{
  "d_model": 256,
  "balance_bias": false,
  "tie_embeddings": false
}
Below are experts of layer 7 (counted from 0) of a mixture-of-experts language model. Rows are named router (the router's row for the expert), up (a neuron's input weights, with its number), down (a neuron's output weights, with its number) and show model dimensions 0-255. Each number is 128 + 24 x the weight over its row's rms, rounded and kept within 0 to 255.
Before each expert's rows: "mostly gets" lists some tokens that are sent to it at least half of the time. This comes from a sample of Wikipedia text that the model never trained on.

# expert 29
mostly gets: " ", "'\n", " Born", " −", " Phylum", " +"
router [162 128 129 133 113 147  97 130 162 152  39 103 111 135 134 146  95 150 137 105 139  80  91 118 121  97 120 113 115 153 142 137 173 167 166 119 104 133 116 116 139 137 133 172 170 122 137 148 136 107 119 148 171  92 101 142 125 125 142 115  76  92  96 102 144 166 131 145  97 147 111 142  90 126 167 145 117 135 117 103 127 116 115 136  97 111 133 111 151 152 186 189 135 130  90  83 141 137 154 143 123 104 116  98  89  93 125 171 149  85 127 188 137 124 158  99 104 142 175 143 135  92 129 169 148 127 121 113 122 115 167 105 156 117 142 104  92 139 113 147  95 162 141 143 116 130 158 134 112 139 133 160 115 102 146 123 112 115 116  94 125 131 161 130 115 132 105 129 150 135 115 121 105 142 132 122 119 136 122 155  66 103 137 110 135 125 155 110  81 142 160 142 109 135 144 127  98 132 130 128 125 142 143 147 118 129 151 127  94  90 109 121 119 104 158 137 163 122 122 127  85 112 133 109 131 118 110 141  99 126 145  92 107 108  95 158 146  91 128 119 121 167 143 126 146 129 111 151 203 119 129 164 112 133  81 153]
up0 [112  99 140 115 122 153 128 138 119 182 122 133 152 132 152 107  82 126 130 124 143 104 148 125 129  91 153 139  99 140 153 130  85 115 163 137 127 109 133 112 148 120 144 113 139  98 122 114 150  86 126 174 147 140 140 160 125 126  96 159 121 163 118 123 138 128 132 117  79 145 121  84 173 111 126 113 141 120 145  94 165 109 118 153 172 132 125 119 105 121 130  81 160 129 136  94  78 114  85 147 162 126 130 100 118 147 108 166 144 122 119 103 120  97 115 116 120 109 111 146  92 133 124 117  73 108 105 127 117 149 167 111 117 171 137 132 158 122 140 142 143 162 104 143 150 111 111 141  93  94  89 109 126 139 152 121 121 139 187 133 118 184 157  58 140 137 111 141 156 133 105 130  83 148 145 124 119 155 165  85 146  85 135 135 116 138 142  81 106  97 135 100 156  98 112 112 140 128 151 147 135 132 123 148 152 102 130 159 141 144 148 161 146 131 155 161 151 110  80 127 157 110  83 156 172 104 149 184  91 139 110  71 109 115 105 126 142 126 106 144 158 106 147 139 146 108 154 131 118 166 119 126 129 137 172  92]
down0 [122 159  77 140 114 128 129 133 126 138  92 121 101  98 137 128 123 161 124  91 136 141 120 137 114 140  81 144 114 149 122 110 160  95  90 106 160 148 121 111 132 173 124 124 107 181 111 145  82 121  48 106 121  94 148  96 116 114 134 110 144 114  95 114  90 139 168 165 136 165 136 126 127 126 179  98  59  87 128 127 133 140 131  99 134 112  90 140 141 175 124 122 151 110 129 104 116 152 130 136  92  99  95 132 153 107 134 146 128 146 177 114 100 174  89 138 147 159 136 161 125 122  99 121 112 106 129 135 157 122 138 159 138 117 126 109 127  65 106 151 130 121 123 195  86 100 123 142 137 147 133 157 123 170 154 101 153 148  97 143 132 139 102 130 115 102 158 139 115  90 148 144 112 169 140 152 159 131 105 156 119 110  96 129 110 112 164 142 162 134 126 138 132 124 149 157  94 144 163  96 116 149 175 135 103 153 109 145 107 122 138 108 157 161 120 111 149 118 124 124 114 115 139 132 146 168 134 101 133 151 147 136  58  97 113 115 156 109 135 125 149 176 102 125 125 126 141 127 114 118 134 170 143 146 112 142]

# expert 21
mostly gets: "′", " −", "°", " +", " ·", " Total"
router [148 189 121 164 122 153 146 103 151 122 109 129 174 122  93 131  72 147 117 126 130  92 144 149 111  94 151 112 168 107 105 139 138  83 160 124  99 108 124 104 163 175 105 137 162  93 105 135 135  90 133  92 135 154 153 113 156  93 113  97 140 103 157 100 149 140 160 139  95 129 113 122 104 141 124 135 134 124 153 134 112 115 131 127 129 133 131 119 144 143 130 134 151 150  97  80 115 172 133 106  89 109 158 111  45 128 177 179 114  76 133 140 160 151 115  87 165 188 111 122 103 133 154 104 120  83 130  98 113 136 129 178 137 107 115 143  87 136 117 112 100  87 140 129 102  97 113 149 108 127 125 169 135 138  98 108 154 124  97 124 166 140 122 127 112 127 184 127 111 125 112 127 105 127 138 163 154 126 144 142 107 143  90 148 165 156 143 148 109 163 190 188 101 147 150 151 125 107 116 122 140 124 111 132 149 116 135 113 146 143 116 135 133 148 130 114 184 142 128 128 152 131 122 138 108 121 141 137 107 142 122 142 132 128 160 137 143 163 128 103 134 138 142 116 151  85  80 125 110 118 143 121 129 110 119 137]
up0 [138 144 133 128  97 138  89 106 112 175  85 144 163 120 125 151  78 149 137 149 126 145 144 105 129 112 111 119 145 152 106  88 122  69 138 111  98 128 134 168 160 133 129 119 115 130 144 134 128 124 148 113 137 168 163 140 127 147 106 111 114 143 108 151  95 100 116 167 122  96 126 160 154 146 130 116 159  78 114 151  78 128 132 114 189 142 112 153 100 185 127 108 155 117 140 135 130 102 156 159 123 135 111 137 132 156 166 160 153 140 119 120 138 107 148 167 142 125  93 105 132 170  97 169 134 117 127 115 138 115 154 144 148  85  98 131 154 111 136  88 145 157 112 119 131  79 140 156 165 120  85 120 161 167 116  98  89 136 128 101 134 150 133  90  97 100 150 149 103 145 155 146 108 115 138 147 121  85 136 154 127 158 145 132 149 148  84 111 167 161 159 129 147 122 187 160 129 121 167 137 175 131 132  95 116 149 131 154 133 126 154 136 139 116 117 129 139 146 148  95  78 131 130 129 117 128  90 111 122 105 155 132 124 172 113 135 153 122 109  84 102 146 174 136 165 120 150 179 135 125 159 152 143 147 113 153]
down0 [129 113 143 125 140 126 153 120 134 116 111 120 110 118 148 138 147 104 141 139 113 141 135  84 124 157 159 147  92 175 133 100 120  72 149  88 133 130 143  74 186 146 110 159 156 139 105 127 144 132 105 117 153  89 149 124 118 127 142  87 128 114  97 105 134 117 155 137 123 142 135  87 100 143 133  88 142 159 131 140 117 128 146 180 148 138 136 102 135 151 169 167 120 110 144  96  89 112 114 128 110 162 120 116 157 117 101 126  60 106 123 160 141  96 110 175 114 117 151  99 140  61 134 127 142 101 110 121  96  85 135 134 129 119  88 146 132 174 136 170 161 110 128 106 120  78 113 130 131 168 138 142 162 101 112 109 107 101 169 149 104 166 143 134 153 157 130  99 129 115 139 140 113 137 125 109 123 118 159 132 151 177 123 121 142 176 127 109 154 151 102 154 108 109 115 140 128 151 129 155 132 161 112  92 174 182 124 102 133 134 104 190 132 143 166 166 147 113  99 148 109 167 128 138 137 121 141 132 133 132 143  99 128  89 100 132  93 120 126 104 118 126 170 137 124 112  87 183 134 125 111 141 103 149 107 131]

# expert 24
mostly gets: " GBR", " FRA", " ESP", " CZE", " RUS", ".\"\n\n"
router [116 152  80 107 138 191  92 158 155 133 116 161 105 134 155 145 140 137  81  99 123 122 144 115 101 153 132 125 159  87 166 136 142  96 134 122 125 134 116 135 111 165 152 158 139 127 145  92 115 100 119  77 161 132 135 108 147 129 121 202 149 124 142 121 103 152 123 129 157  88 111 110 163  89  82  99 105 108 146 152 142 141 128 155 147 154 139  87 136 125 136  95  97 116 119 135 114 109 104 135  62 133 123 124 118 142 134 126 152 148 114 146 144 139 101 136 123  98 124 117 126 120 147 127  90 167 135 120 160 154  85 112 120 133 151 154 110 155 108 129 145 163  89 134 117 116 122 107 188 111 170 156  93 109 151 108 134 105 160 160 117 134 138 134 138 152 126 117 137 154 115 129 126 150 132 124 128 102 156 122 204 130  68 116 176 106 146 164 145 145  95 184 136  96 150 138 117  93  90 138 115 135 115 114 141  93  96  98 136 129 105 125 126  92 127 147 166 145 125 119 147 142 122  86 110 154 119 184 166 156 121 115 164 111 112 168 129 140 137 127 164 143 110 159 121 106 153 134 147 124 130 127 127 118 110 152]
up0 [130  72 129 126 107 133 158 115 117 120 126 116  96 104 126 156 103 109 107 146 139 140 138 111 184 111 148 145 132 205 137 109 127 114 136 120 139 106 113  88 124 108 133 155 157 113 153 115 105 171  92 144 124 163 149 134 134 101 134 108 132 199 142 156 117 162 126 135 143  93 128  72 154 137  93 118 107 145 126 125 100 140 112 136 125  99  97  82  91 149 126 124 132 118 150 120 112 142 156 129 125 100 130 112 133 124 172 109 159 134 157 118 213 125 109 162 160 116 129 128 149 117 125 162 130 132 128 149 156 118 125 111 154  89 125 153 148  85  89  98 120 127 128 105 129 114 171 114 109 132  86 128  73 122 120 104 122 112 154 126 109 104 172 171  97 130  95 106  77 105 119 118 125 111 162 155 116 112 112 129 127 166 116 140 141 119 160 125 136 138 108 145 145 141 151 155 120 159 128 127  89 117 136 120 126 158 115 132 179  89  98 101 102 158 170 108 126 107 143 184 136 141 155 120 130 115  95 148 153 101 173 128  95 139 128 135 182 157 149  96 159  96 103 127 162 117 142 109 119 114 150 100 140 131 135 117]
down0 [169  72 173 145 153 180 143 136 102 145  80 119 147 113 132 142  99 110  71 125  82 148 173 129 185 121 120 126 162 107 106 132 123 132 120 148 130 148  67 116 121 107 117 165 102 115 154  95 103 122 140 200 140 103 136 106 126 117 149 119 124 119 130 125 150 182 138 114 128  92 117 136 148 161  97 136 118 134 104 147 126  91 147 123 109 102 120  77 117 150 146 127 179 143 123 170 182 120 121 141 132 148 133 163 141 150 118 157 121 115 105 113 156 146 101 124  94 122 117 168 120 100  84 126 127 140 112 117 120 153 128 126 148 148 121 106 142 157  97 146 118 150 167 131 168 151 136 114 121 107 140 135 112 159 138  89 113 145 110 147 143 116 149 114 165 140 164 122 209 120  85  85 117 149 158 119 139  90 129 129 134 149  74 180 148 116 153 136 111 151 134 131 117 147 140 152 148 113 152 184 132 150 117 119 125 146 129 159 124 138 136 122 129 168 128 104 142 149 148 131 153 114 154 148 105 159 144 101 132 132 129 126 141 119 127 149 134 165 176 108 142 114 170 136 122 129 129 157 119 164 131 116 125 101 105 105]

# expert 42
mostly gets: "″N", "=", ":\n", "|", " =", "):"
router [125  84  50 118  95 139 132 161 187 119 126  99 124 132 106 136 133  87 146 119 129 178 158 207 100 169 106 124 143  95 110 120  98 151 150 105 109  88 112 134 147 122 138 113 126 161 109 132 154 107 171 107 126 110 131 136 144 147 135 139 130 127 112 122 139 134 102  87 128  87 127 108 140 124  89 138 137 140 132 130 125 116 148  95 133 138 131 134 101  84 130 142 153 196 118 151 146 135 118 152  70 115 121 122 128 120 139 110  83  88 157  91 124 135  99 133 142 130 129 110 103 125 167 100 147 110 102 151 132 141 104 136 116 174 100 151 128 170 139 103 140 146 100 117 148 155 122 100 121 130 139 132 108 156 141 111 133 156 100 186 148 124 121 160 125 131 157 187  96 117 136 140 122 135 131 127 103 143 100 125 160 126 110 106 141 113 170 128 156 123 108 138 168 166 137 126 122 113 130 150 114 137 134 124 111 111 144 135 177 156 100 143 150  77 149 139 140 121 140 147 132 113 177 115 119 166 112 142  98 119 117  91  89  87 136 145 144 149 168 140 147 151 118 106  97  86 140 147  92  76  95 148 149 148 133 131]
up0 [153 122 134 128 125 101 123 127 105 116 117  88 117 124 163 119 120  82 126 104 119  95 117 138 123  88 122  99 106 160 148  88 116 144 190 118 175 134 156  69 103 127 119 113 109 124 137 166 109 146  97 135 145 108 101 104 175 145 111 140 103 137 195 137 124 108 102  96 143 154 148  74 129 166  86 155 118 111 117  92 138 127 135  87  69 127 137  96 125 147  96 136 120 102 129 143 120 144 131 124 158 147 117 144  89 119 117 119 137 135  96 108 166 128 169  97 123  95 116  97 146  98  93 132 136 138 154 152 120  97 128 116 129 111 143 127 130  92 109 113  90 156 115 169 157 117 121 117 111 175 123 127 106 132 132 128 135 108 173 140 156 146  83 136 136 104 115 129 112  86  82 147 118 116 126 117 169 144 125 147 142  94 144 146 119 110 103 102 130 112 161 104 119 150 138 152  95 156 107 149 117  82 163 150 154 139 131 144 130 119  98  88 107 135 123 155 117  87 129 145 157 136 113 139 118 149 106 158 109 117 123 144 133 136 117 178 135 147 201 129 139  88 106 116 120  95 111 158 114 115 128  58 143 130 162 119]
down0 [112 106 121 162 143 110  92 145 108 108 145 160 107 155  99 161 171  94 100 130 118 132  84 127 106 104 133 123 133  87 101 177 126 108  73 160 138 139 162  94 123 154 138 128  93 124 114 103 117 122 152 136 127 115 131 141  87 137 127 145 115 132 134 166 132 133 169 132 118 148 192 148 150 103 129 113 155 115 122 156 127 121 102 111 128 109 168  97 140 113 135 137 156 146 146 110 131 133 166 121 151 109 141 150 139 194 111 113 118 133 118 114 112 127 103 110 134  88  80 115 101  98 139  92  99 143 130 165 129 146 155 128 119 168 125  92 138 140 104 105 123 125 153 155 183 115 105 150 126 113 117 135 107 139 105 143 142  79 133 105 161 151 166 112 143 134 135 157 138 121 108 133 132 152 124 126  86 100 131 108 101 175 138 145 112 141 121 105 132 106 122 150 119 130 138 155 119 146 113 163 133 143 156 157 105 109 144 169 154 110 149  87 148 148  85 126 176 131 112  91 128 112 142 130 118  96 180 183 176 133 126 122 115 143 112  76 127 119  90 122 153  77 190 120 116 161 142 161  93 140 134 168 167 108 136 135]